Below are experts of layer 6 (counted from 0) of a mixture-of-experts language model. Rows are named up (a neuron's input weights, with its number) and show model dimensions 0-127. Each number is 50 + 10 x the weight over its row's rms, rounded and kept within 0 to 99.
Before each expert's rows: "gets" lists some tokens that make up at least twice as much of what it gets as of all text; "mostly gets" lists some tokens that are sent to it at least half of the time. This comes from a sample of Wikipedia text that the model never trained on. Tokens count by the router's weight.

# expert 25
gets: "ed", "ing", "ated", "ted", "d", "red"
mostly gets: " used", " released", " played", " built", " began", " set"
up0:47 48 33 44 62 33 39 42 52 44 43 57 38 65 59 59 55 42 42 68 39 61 35 54 50 43 49 54 60 42 49 54 69 43 51 63 33 53 27 47 54 44 45 46 54 66 64 47 47 53 33 42 49 55 45 47 74 49 61 69 43 38 67 50 57 61 38 43 39 56 50 25 51 67 54 60 54 55 61 66 45 46 59 66 56 43 55 45 56 47 39 47 42 51 40 43 41 50 57 43 54 41 38 58 71 40 50 51 49 32 44 53 72 27 45 58 71 57 63 56 55 41 39 53 38 42 53 50

# expert 31
gets: "s", "ers", "ton", "man", "er", "son"
mostly gets: " Christ", "ton", "ler", "ford", "burg"
up35:61 48 51 65 45 55 52 46 52 67 48 44 53 40 44 55 59 42 41 57 41 53 49 55 67 46 31 60 63 38 44 50 44 61 54 58 33 52 65 54 48 48 51 54 59 37 62 52 33 45 52 48 43 46 46 35 45 62 44 74 67 48 53 41 60 38 40 49 27 51 37 48 13 56 35 38 68 47 38 60 55 38 66 59 37 48 49 46 22 49 53 42 53 50 50 43 40 65 43 57 48 60 51 51 56 44 52 51 47 35 47 51 49 54 44 44 51 58 55 39 65 49 44 66 49 71 43 50

# expert 18
gets: "or", "ir", "re", "il", "ar", "ill"
mostly gets: " Mor", "ull", " Bar", "ir", "å", " March"
up35:44 75 56 45 36 51 44 42 58 55 59 58 53 41 51 51 53 60 47 49 31 58 36 48 51 48 34 59 56 42 28 46 35 42 56 30 38 69 56 43 55 36 52 42 44 56 40 55 48 29 48 20 58 57 53 52 26 42 61 55 42 50 51 51 56 52 59 40 51 43 47 50 60 28 35 54 58 39 51 48 62 61 62 53 59 49 63 48 56 61 58 67 67 37 27 40 47 56 54 55 53 55 48 37 54 53 55 44 49 50 47 51 48 51 57 44 47 39 53 45 49 35 59 42 65 55 53 54

# expert 9
gets: "d", "k", "b", "it", "id", "y"
mostly gets: " Car", " Pat", " And", " met", "pp", " Jack"
up0:73 52 56 39 43 63 63 29 53 38 42 71 60 55 50 42 55 51 53 69 36 61 54 58 69 54 38 54 52 44 53 30 44 51 46 39 48 53 60 50 45 46 63 46 61 49 43 53 47 37 45 54 46 48 55 61 43 69 58 54 46 57 56 70 51 38 43 40 59 43 63 47 48 50 57 53 49 28 42 34 66 39 45 48 60 69 67 51 43 61 58 55 51 44 29 47 45 53 37 48 47 38 53 52 61 50 57 43 51 35 45 54 57 55 54 54 42 49 46 49 60 45 38 53 42 64 54 58

# expert 1
gets: " ", "th", " years", "%", " second", "nd"
mostly gets: "year", "0,000", " ", " years", " million", " second"
up0:50 45 42 39 48 44 48 59 40 63 58 41 45 33 51 50 44 54 60 39 59 53 57 53 53 30 37 62 47 51 42 45 44 34 63 35 39 63 41 43 38 48 61 65 45 49 49 51 51 41 55 57 68 44 50 48 58 52 42 54 39 35 58 48 45 58 38 44 54 66 50 49 41 29 50 65 53 36 61 41 48 48 57 51 38 60 44 48 54 55 72 57 45 44 42 36 64 34 72 68 22 50 55 51 39 49 68 44 29 62 53 45 50 44 62 40 50 41 60 40 52 43 44 54 45 22 69 33